From a checkpoint of a small mixture-of-experts model trained on Wikipedia.
Size: 13 layers, width 256, vocabulary 8192.
Training: 391M tokens, 6209 steps.
Below are experts of layer 5 (counted from 0) of a mixture-of-experts language model. Rows are named router (the router's row for the expert) and show model dimensions 0-255. Each number is 50 + 12 x the weight over its row's rms, rounded and kept within 0 to 99.
Before each expert's rows: "comes before" lists some tokens at least twice as common just after its tokens as in all text; "gets" lists some tokens that make up at least twice as much of what it gets as of all text. This comes from a sample of Wikipedia text that the model never trained on. Tokens count by the router's weight.

# expert 43
comes before: "\n\n", " The", " He", "The", " In ", " In"
gets: ".", "\n\n", ", and", "\"", ").", "s."
router:35 61 51 48 64 58 68 57 44 42 60 58 59 46 52 51 48 35 51 59 17 40 55 44 48 43 54 56 51 46 48 60 56 69 61 49 62 60 68 82 41 41 35 62 50 50 55 32 55 60 40 50 44 30 51 52 27 73 60 52 27 50 25 46 39 42 50 57 41 42 47 42 40 51 30 63 51 58 52 48 48 36 26 41 59 66 54 58 45 51 43 64 53 68 51 56 61 24 48 40 38 42 51 42 45 36 63 28 46 61 52 53 72 68 58 33 59 31 63 47 59 52 52 49 54 45 49 55 79 36 55 45 31 45 57 66 48 77 38 53 48 43 57 45 39 55 43 56 49 13 49 59 18 50 44 24 52 48 45 41 37 54 44 48 72 55 37 68 25 46 65 66 44 65 43 53 56 73 46 32 34 48 36 50 48 52 41 60 13 45 44 49 48 62 56 55 50 49 53 52 37 54 46 69 53 38 65 20 52 49 63 53 46 57 50 52 51 67 62 45 21 54 37 33 42 60 58 45 32 43 68 44 42 26 32 23 51 49 48 43 51 53 26 51 28 37 62 46 47 63 48 51 56 50 46 39

# expert 80
comes before: "2", "1", "0", "3", "4", "5"
gets: " | ", "2", "1", " ", "; ", "| "
router:43 66 42 37 44 70 74 51 52 35 65 27 55 69 53 47 50 32 48 58 38 54 34 41 48 42 86 51 44 48 47 55 38 41 39 44 27 33 64 44 63 44 47 42 35 39 56 32 65 59 40 58 61 64 45 53 47 59 29 42 45 54 46 46 62 60 56 43 55 50 40 36 48 41 51 57 56 64 62 45 47 47 44 58 50 55 45 58 53 45 46 62 40 55 35 58 40 00 35 48 36 65 49 42 51 41 52 45 35 41 59 76 44 47 26 49 63 25 50 58 74 53 54 44 55 53 58 41 69 52 39 53 50 57 13 62 62 64 66 52 51 39 60 49 39 44 44 50 48 20 55 60 50 36 60 60 55 48 69 60 41 50 44 73 63 47 44 60 51 52 58 44 60 47 37 57 46 59 36 52 35 52 44 53 42 55 50 57 11 75 38 43 51 54 52 63 49 54 36 48 38 56 63 58 21 60 54 36 80 55 59 47 41 53 53 51 41 72 44 46 36 50 60 38 64 54 40 60 41 44 86 48 42 31 60 37 48 44 50 53 53 31 49 71 26 35 67 35 60 54 36 43 45 42 52 44

# expert 85
comes before: "| ", "-", "|", "The", "1", "2"
gets: "\n", "\n\n", "–", "==", "===", " ("
router:44 56 51 61 55 54 82 55 37 55 47 38 46 62 50 45 53 48 50 65 38 48 43 40 53 57 64 57 50 52 35 51 65 59 30 50 58 55 63 58 48 54 42 55 57 46 38 36 67 55 42 53 44 60 57 28 43 75 34 68 35 54 52 41 53 67 59 47 39 54 25 61 48 33 27 58 33 46 43 52 57 48 35 63 45 47 47 59 47 48 47 46 40 54 47 61 58 30 49 32 44 57 35 48 26 43 64 51 52 41 45 40 26 47 38 60 72 33 43 61 69 57 61 49 58 58 42 43 61 48 66 50 30 61 35 68 51 55 53 73 44 37 70 52 46 72 57 52 32 04 44 58 33 56 48 45 52 45 43 43 33 67 43 59 65 46 47 63 48 69 59 40 45 65 42 43 35 64 37 49 43 47 35 46 40 57 54 68 03 26 60 62 46 51 44 61 68 58 58 60 30 43 31 46 42 47 49 37 66 48 52 53 45 57 42 56 45 64 49 39 45 44 60 29 39 63 40 45 44 54 57 63 54 36 50 26 50 25 69 32 61 29 48 68 31 51 43 58 63 38 25 41 66 50 48 30

# expert 64
comes before: "\n\n", " The", " He", " In ", " In", " It"
gets: ".", "\n\n", "0", " The", "s.", "-"
router:61 67 51 45 50 34 67 46 60 48 75 44 45 55 46 61 66 36 60 54 14 42 53 37 46 39 55 65 59 40 46 56 60 60 65 55 31 51 58 54 36 35 43 49 38 53 59 39 46 52 40 47 51 37 46 62 39 64 42 53 37 71 56 33 53 47 56 53 50 46 43 57 62 54 43 72 57 43 56 41 48 51 27 30 73 51 65 43 36 59 44 74 40 66 56 49 53 27 43 17 39 48 52 43 55 45 66 40 44 66 63 53 60 74 71 31 70 27 48 60 74 53 43 43 65 59 54 43 65 44 63 45 37 40 54 70 59 69 49 54 43 38 48 42 57 46 65 51 39 21 52 72 29 45 50 25 54 45 46 46 35 43 62 68 72 40 41 49 39 43 68 57 59 64 39 52 47 53 40 54 48 34 49 42 27 54 47 45 30 49 45 53 53 62 62 60 33 67 62 47 48 42 56 69 27 33 55 39 65 44 60 64 48 44 38 65 46 63 71 45 39 46 39 40 62 49 51 55 37 61 89 36 37 40 25 23 55 47 36 56 45 48 52 60 43 46 53 45 62 67 37 55 49 48 42 41

# expert 35
comes before: "1", "2", "0", "3", "4", "5"
gets: " | ", " ", ", ", "; ", "| ", " in "
router:41 73 35 44 34 48 66 39 45 41 68 34 33 61 50 56 35 52 49 63 32 57 48 38 50 47 68 35 56 51 54 49 54 28 36 34 39 35 52 51 46 55 54 61 37 38 51 46 38 48 49 60 45 60 48 47 44 49 47 47 41 45 42 54 52 51 73 42 59 49 47 50 37 57 54 47 64 49 43 44 58 51 44 63 51 71 50 66 52 50 53 58 40 61 26 50 44 21 57 40 30 67 43 33 47 56 52 63 41 49 54 50 56 49 28 58 69 36 45 49 68 35 44 59 30 24 56 54 61 51 48 40 42 44 38 34 46 54 67 52 52 45 49 35 41 53 47 46 53 17 57 65 43 31 72 51 53 55 57 65 47 46 46 57 55 58 48 61 39 53 51 49 67 31 38 53 13 61 26 50 29 53 36 42 39 59 46 53 26 78 25 55 35 53 43 51 42 46 48 48 32 45 75 49 35 43 66 26 64 62 74 51 38 65 52 68 45 50 46 46 29 42 53 45 40 37 39 46 47 27 69 14 39 31 46 34 44 33 71 52 51 35 46 75 16 48 55 37 63 63 43 40 47 55 52 43

# expert 40
comes before: "0", "1", "2", "3", "4", "5"
gets: " | ", "; ", " (", " –", " |  |", " |  | "
router:29 59 44 26 59 49 88 51 51 43 77 30 63 54 50 50 42 42 65 63 47 37 15 38 35 39 65 57 64 63 57 55 35 67 35 36 50 34 55 35 48 55 55 41 41 39 40 52 67 63 45 30 61 54 61 34 40 55 49 50 45 43 62 61 67 76 49 40 58 38 64 57 36 37 55 55 55 53 54 57 35 56 33 52 49 59 50 57 50 44 46 79 41 62 26 36 49 31 55 36 39 64 61 32 43 48 60 43 47 47 50 56 52 49 32 25 57 44 46 55 64 52 30 54 63 34 62 47 63 47 59 38 49 31 33 58 66 52 61 57 38 50 69 46 33 55 41 54 45 14 58 63 37 26 60 56 51 59 48 49 40 55 49 69 66 32 52 53 46 41 72 55 52 61 32 56 36 73 41 39 45 29 25 42 46 47 39 47 33 50 31 47 41 56 39 46 60 58 48 73 37 46 55 57 45 45 62 33 64 56 64 60 56 54 48 57 39 49 54 58 32 41 56 53 56 69 41 65 29 50 63 41 47 23 55 55 47 46 49 47 66 36 60 57 27 36 52 42 65 37 30 53 60 44 46 43

# expert 92
comes before: " | ", ".", " |", "–", "; ", ","
gets: "2", "1", "3", "4", "0", "5"
router:35 63 39 39 41 56 55 49 45 52 61 36 29 38 42 61 59 62 64 59 38 29 15 35 46 44 73 49 44 51 51 59 37 55 50 40 53 39 54 51 58 45 67 54 34 39 39 52 66 56 33 72 46 50 54 37 17 52 39 44 43 47 44 51 58 49 44 41 48 47 35 52 46 48 65 66 57 50 62 53 45 39 30 53 50 40 48 74 49 33 46 56 47 56 50 47 55 13 47 28 49 55 56 48 40 46 52 45 46 43 63 49 40 57 40 56 71 16 65 64 79 48 64 53 53 54 53 44 54 44 37 50 52 47 43 65 70 58 64 64 49 34 59 40 39 55 34 66 60 28 52 50 38 39 51 36 45 45 61 50 32 67 39 71 52 56 55 51 66 49 62 73 53 67 50 54 46 49 46 55 39 49 53 47 46 42 58 57 42 57 63 61 48 59 52 67 59 57 43 31 32 46 66 68 26 28 45 43 85 61 63 59 45 43 57 65 55 66 69 49 21 51 45 33 65 61 52 55 25 46 76 63 51 10 51 43 39 40 37 47 51 41 45 50 50 31 58 27 46 56 41 35 45 51 39 47

# expert 42
comes before: "1", "2", "\n\n", "The", ", ", "=="
gets: "\n\n", "\n", ", ", "1", " =", "=="
router:49 56 51 49 37 35 99 38 38 35 52 58 47 56 56 49 49 53 58 57 08 52 41 36 59 46 69 44 45 55 36 40 66 49 42 41 42 33 23 61 50 47 31 58 51 57 53 39 54 37 56 49 38 59 38 45 52 65 49 67 48 53 59 27 42 57 53 41 51 66 60 49 56 60 47 52 41 66 29 49 57 57 35 34 44 52 48 59 50 53 38 29 53 46 33 42 51 13 40 36 43 54 37 40 58 50 44 60 49 60 53 45 41 54 45 59 47 41 44 45 70 58 51 46 46 42 49 67 66 28 46 48 39 46 54 65 45 40 62 52 55 58 38 48 46 44 57 48 45 17 64 58 37 44 59 40 60 46 33 47 52 56 41 58 53 54 05 52 56 61 46 40 52 46 43 73 33 53 48 53 32 55 40 48 42 49 49 55 00 35 29 38 42 48 66 63 48 39 58 50 37 56 57 52 47 40 61 42 77 58 42 40 58 59 58 55 52 63 57 51 38 44 53 38 47 43 38 56 53 59 73 41 66 14 35 30 44 37 61 38 57 54 41 54 33 55 63 61 60 59 53 59 47 62 43 38

# expert 69
comes before: "\n\n", " The", "\n", " |", "–", ")"
gets: ".", "The", ", the", ").", " | \"", ")"
router:52 56 52 50 49 54 60 53 62 44 51 47 47 71 47 62 62 43 65 46 36 43 30 23 47 46 59 57 65 55 45 47 63 62 50 44 44 57 52 48 35 60 21 48 42 59 56 27 52 60 49 55 49 26 56 55 32 62 40 69 24 59 38 23 52 43 52 75 49 28 40 57 48 43 48 61 53 34 52 49 63 54 28 61 51 41 50 52 52 49 52 55 51 64 58 58 57 22 48 41 45 43 64 34 38 34 61 57 39 54 49 50 53 53 45 34 47 23 57 50 82 33 49 55 44 53 52 71 71 60 48 34 16 41 37 64 26 67 69 46 65 56 43 52 52 52 52 57 55 19 57 46 48 48 50 44 47 62 52 53 24 54 51 46 67 62 44 56 59 43 54 63 54 56 52 62 41 65 53 53 26 43 55 40 31 47 62 55 27 35 51 59 58 51 57 42 54 58 41 49 47 55 52 55 46 30 58 37 46 63 78 53 55 50 48 57 31 63 65 49 21 37 44 31 57 50 44 45 44 40 76 42 30 16 47 50 29 53 49 48 52 31 25 72 45 45 47 37 48 61 28 49 58 50 49 22

# expert 31
comes before: " | ", "–", "; ", " |", "| ", "0"
gets: "0", "1", "–", "2", "3", "4"
router:34 63 47 45 47 41 98 58 46 46 60 44 47 51 40 54 47 55 55 72 20 44 41 28 52 50 62 67 52 53 62 60 57 52 41 45 64 41 36 64 70 50 48 46 44 46 50 52 46 51 36 48 40 53 58 26 38 73 43 32 38 49 48 37 57 63 44 41 53 65 47 58 36 49 55 66 56 59 32 62 64 38 33 36 41 34 52 52 50 47 54 65 59 69 54 42 43 25 42 30 48 44 47 41 45 39 57 57 57 51 53 31 40 40 39 45 78 41 34 61 79 32 52 51 40 40 52 39 51 42 35 55 41 54 18 56 42 31 71 60 46 46 65 36 66 63 42 38 42 27 56 68 35 34 55 54 53 50 56 60 34 64 37 58 67 53 43 34 52 57 79 61 61 63 47 60 53 67 48 63 46 37 55 43 24 51 35 54 34 53 53 67 44 53 46 64 45 52 47 49 37 62 40 51 37 36 55 38 72 54 74 63 53 43 41 55 56 72 55 48 47 35 51 38 56 38 39 42 35 52 82 63 45 22 53 31 40 27 64 57 61 55 48 40 45 54 57 37 65 53 32 53 62 53 46 43

# expert 73
comes before: "\n", "| ", "-", "|", "\n\n", "- "
gets: "\n", "\n\n", " |", ")", ".", ";"
router:36 44 63 57 47 60 72 66 55 35 50 39 56 65 40 58 71 52 67 56 38 49 33 38 62 35 54 45 53 51 37 55 52 53 45 47 41 41 64 54 58 55 54 53 33 40 44 19 62 50 57 59 54 65 61 35 47 62 58 42 54 39 47 65 53 44 69 53 55 62 39 61 54 43 39 63 38 57 47 49 35 53 43 45 61 49 48 57 39 53 47 53 39 61 39 49 39 15 45 40 29 27 32 32 27 57 67 54 43 30 57 52 30 60 50 39 64 33 52 65 66 51 64 55 49 57 39 39 49 46 50 47 40 56 25 61 49 65 61 51 45 74 64 19 66 57 59 31 41 02 36 49 59 45 48 47 43 53 53 60 42 66 28 68 66 50 56 65 47 46 64 55 58 65 46 50 43 62 46 61 50 42 50 45 42 44 63 65 17 34 54 52 50 76 36 49 50 55 37 23 32 45 62 65 54 23 54 32 54 44 53 50 49 60 38 58 39 58 61 35 42 53 46 35 41 54 57 46 41 30 66 46 49 44 54 36 44 21 52 50 59 32 38 61 54 62 55 27 47 44 31 43 60 56 46 27

# expert 36
comes before: "–", ".", " | ", ", ", ")", " |"
gets: "1", "2", "0", "015", "008", "006"
router:25 54 44 37 52 46 67 67 41 39 55 32 46 48 44 56 40 51 70 52 33 46 32 35 67 39 51 77 46 43 43 45 56 37 46 47 41 27 54 60 50 63 39 59 56 59 57 30 72 38 57 57 52 49 28 42 40 63 35 45 55 56 42 35 63 33 36 44 44 36 35 50 57 51 59 65 50 68 55 34 50 53 34 51 38 40 55 46 51 46 52 60 48 55 68 43 58 23 28 44 40 54 40 48 60 24 57 56 64 34 41 53 51 48 41 39 59 40 62 43 66 50 60 30 46 54 37 74 64 50 55 70 36 42 41 60 58 47 61 58 34 68 55 47 36 37 54 56 50 31 53 69 50 53 57 49 48 37 59 46 39 62 57 56 61 54 31 61 45 46 40 52 59 59 42 65 40 58 52 61 28 52 48 48 44 41 40 67 19 53 38 40 57 67 42 51 60 51 48 37 34 63 58 56 41 34 67 30 61 47 51 48 28 40 61 70 39 70 75 56 35 28 45 48 49 52 57 59 49 46 56 65 38 04 47 45 51 22 57 35 42 49 32 54 28 40 76 32 48 82 40 57 53 57 47 40

# expert 33
comes before: "\n", "| ", "2", "0", "|", "1"
gets: " | ", " |", "\n", "| ", "|", " |  |"
router:38 49 52 43 42 51 72 52 57 34 35 34 51 43 53 52 67 57 72 53 43 43 17 46 46 56 77 49 42 48 32 43 33 60 56 67 48 37 67 55 57 58 41 42 40 43 64 47 60 53 49 54 46 74 43 43 39 65 22 55 38 40 59 54 51 48 57 61 61 62 60 45 55 49 42 51 52 54 57 29 48 62 33 54 47 72 47 51 42 43 46 47 57 56 35 48 58 25 36 46 40 36 45 42 59 47 49 49 59 67 43 59 39 50 59 41 53 41 57 49 92 64 55 54 57 56 49 62 58 35 46 39 43 44 35 61 66 41 70 53 41 66 41 45 31 63 53 54 54 00 48 43 59 55 48 26 51 43 53 44 36 46 50 40 42 49 52 63 61 64 48 43 62 38 43 60 28 62 55 56 32 56 38 56 42 58 52 43 00 38 51 53 40 63 34 47 60 34 36 49 37 40 39 53 31 58 58 33 65 54 56 58 48 56 54 58 36 44 63 62 48 51 52 27 70 46 58 53 39 37 62 37 44 37 53 38 43 25 54 36 48 27 24 68 36 47 52 30 60 57 41 51 35 52 47 43

# expert 2
comes before: " | ", ".", "–", " |", ", ", ","
gets: "8", "5", "7", "4", "6", "9"
router:31 45 58 63 55 64 58 59 51 56 62 32 40 37 50 41 67 59 51 41 49 35 05 43 45 37 66 44 48 57 53 55 47 45 40 47 54 42 51 66 41 44 44 52 36 42 58 53 64 50 44 70 52 60 48 42 28 56 36 54 43 36 28 27 55 59 52 51 40 41 36 48 48 38 61 55 44 41 50 50 59 66 32 44 48 35 55 45 51 48 47 49 56 55 38 42 68 22 35 39 52 47 49 47 39 44 61 60 41 46 64 48 38 54 56 51 68 35 53 59 77 49 59 60 49 67 44 62 59 45 69 41 44 46 63 62 45 60 69 74 53 38 44 37 47 52 41 46 51 35 51 40 36 43 54 28 50 55 54 63 27 69 39 69 59 38 50 68 37 34 66 57 58 68 52 52 38 59 61 42 18 56 51 51 58 44 52 42 39 51 48 53 53 51 53 71 36 40 32 47 33 55 49 70 42 31 37 29 62 55 55 50 40 61 61 65 41 61 67 49 26 50 35 47 65 69 48 42 36 44 57 59 38 00 43 52 23 53 39 43 63 48 34 66 53 44 64 43 54 62 53 43 47 57 36 52

# expert 60
comes before: "\n", " |", " (", "; ", " |  |", "/"
gets: " |", ")", ",", ") |", " |  |", ";"
router:38 49 54 41 51 54 73 57 52 55 40 46 51 51 58 70 43 34 68 42 28 42 34 30 53 46 69 50 59 50 30 53 45 62 40 49 61 32 36 56 54 65 44 54 59 48 48 38 54 55 60 51 33 54 46 45 47 54 38 44 46 45 44 51 51 52 49 41 43 50 64 55 27 45 49 52 32 49 52 43 57 49 14 47 36 47 49 49 52 43 50 44 58 51 36 45 49 18 59 32 53 37 47 26 50 45 58 55 46 40 58 53 50 44 43 46 88 21 53 58 74 45 48 50 32 53 55 30 70 40 39 42 37 38 37 60 55 55 67 54 41 65 62 39 44 46 44 54 49 12 44 49 54 30 54 40 55 43 62 77 29 57 42 65 63 44 48 45 44 67 50 61 66 54 41 59 57 57 33 75 59 29 45 37 12 43 49 54 41 43 51 46 56 64 37 60 47 43 37 44 31 58 51 55 30 47 44 30 57 59 62 52 44 58 29 57 44 73 56 63 43 53 56 39 65 49 51 44 37 39 81 56 51 28 53 33 39 32 52 50 51 52 31 63 51 52 73 34 53 53 23 30 62 55 39 20

# expert 81
comes before: " | ", ".", "–", "; ", ",", ", "
gets: "1", "2", "3", "4", "5", "6"
router:40 44 50 37 46 58 68 57 33 43 55 41 33 56 49 44 56 43 68 39 28 48 15 37 50 35 42 58 64 68 56 38 40 36 39 35 38 47 59 70 50 51 33 52 29 41 65 54 49 46 55 58 32 54 53 31 57 59 38 33 43 35 35 35 45 61 51 33 58 47 69 54 47 43 57 37 33 47 54 60 34 56 28 35 52 36 50 47 40 44 66 48 39 57 49 47 56 12 51 31 54 42 49 33 45 33 70 43 58 40 53 53 50 48 39 62 72 39 49 58 85 40 47 54 40 49 48 55 40 42 69 39 46 38 40 62 48 46 60 65 46 54 58 42 64 70 38 62 41 36 55 49 38 35 47 32 59 48 34 64 30 58 25 66 62 44 67 49 46 50 64 62 66 59 34 56 30 60 54 61 39 51 51 45 30 53 64 48 28 38 46 57 62 56 57 56 39 49 35 36 45 56 67 74 34 46 65 31 70 58 59 64 52 47 46 68 46 56 59 46 50 41 48 52 59 48 48 50 36 56 72 60 59 09 39 20 45 30 33 43 52 46 44 63 53 35 50 47 45 65 46 55 45 61 29 40

# expert 84
comes before: "2", "1", " | ", ", ", "–", "."
gets: "2", "1", ", ", " ", "3", "6"
router:24 59 53 37 44 52 70 55 43 31 57 31 37 61 30 53 56 45 69 52 38 53 35 46 67 29 58 41 60 47 68 52 44 46 51 36 45 40 61 59 60 54 47 47 30 46 60 37 58 48 42 59 64 57 62 53 30 75 43 30 41 47 44 61 54 56 44 32 57 56 46 47 52 56 62 52 40 42 45 42 45 35 25 47 43 43 56 65 38 45 52 56 48 47 50 37 54 07 58 54 33 67 47 38 43 56 59 50 46 45 58 44 49 44 30 73 79 32 56 46 72 37 54 43 54 37 39 55 52 52 37 42 43 66 35 56 42 51 73 69 64 42 55 40 55 54 53 56 40 38 34 69 46 43 59 57 58 46 57 38 36 44 25 72 71 62 43 50 40 55 66 50 48 62 44 46 38 62 54 59 33 57 41 46 40 68 60 56 26 47 39 51 44 86 58 56 39 53 48 41 45 54 61 58 37 47 75 28 67 50 61 54 56 60 38 56 51 58 60 35 29 38 51 56 54 53 52 50 60 46 81 57 39 26 42 31 34 17 39 35 57 22 61 48 38 49 55 47 61 56 37 29 38 49 45 42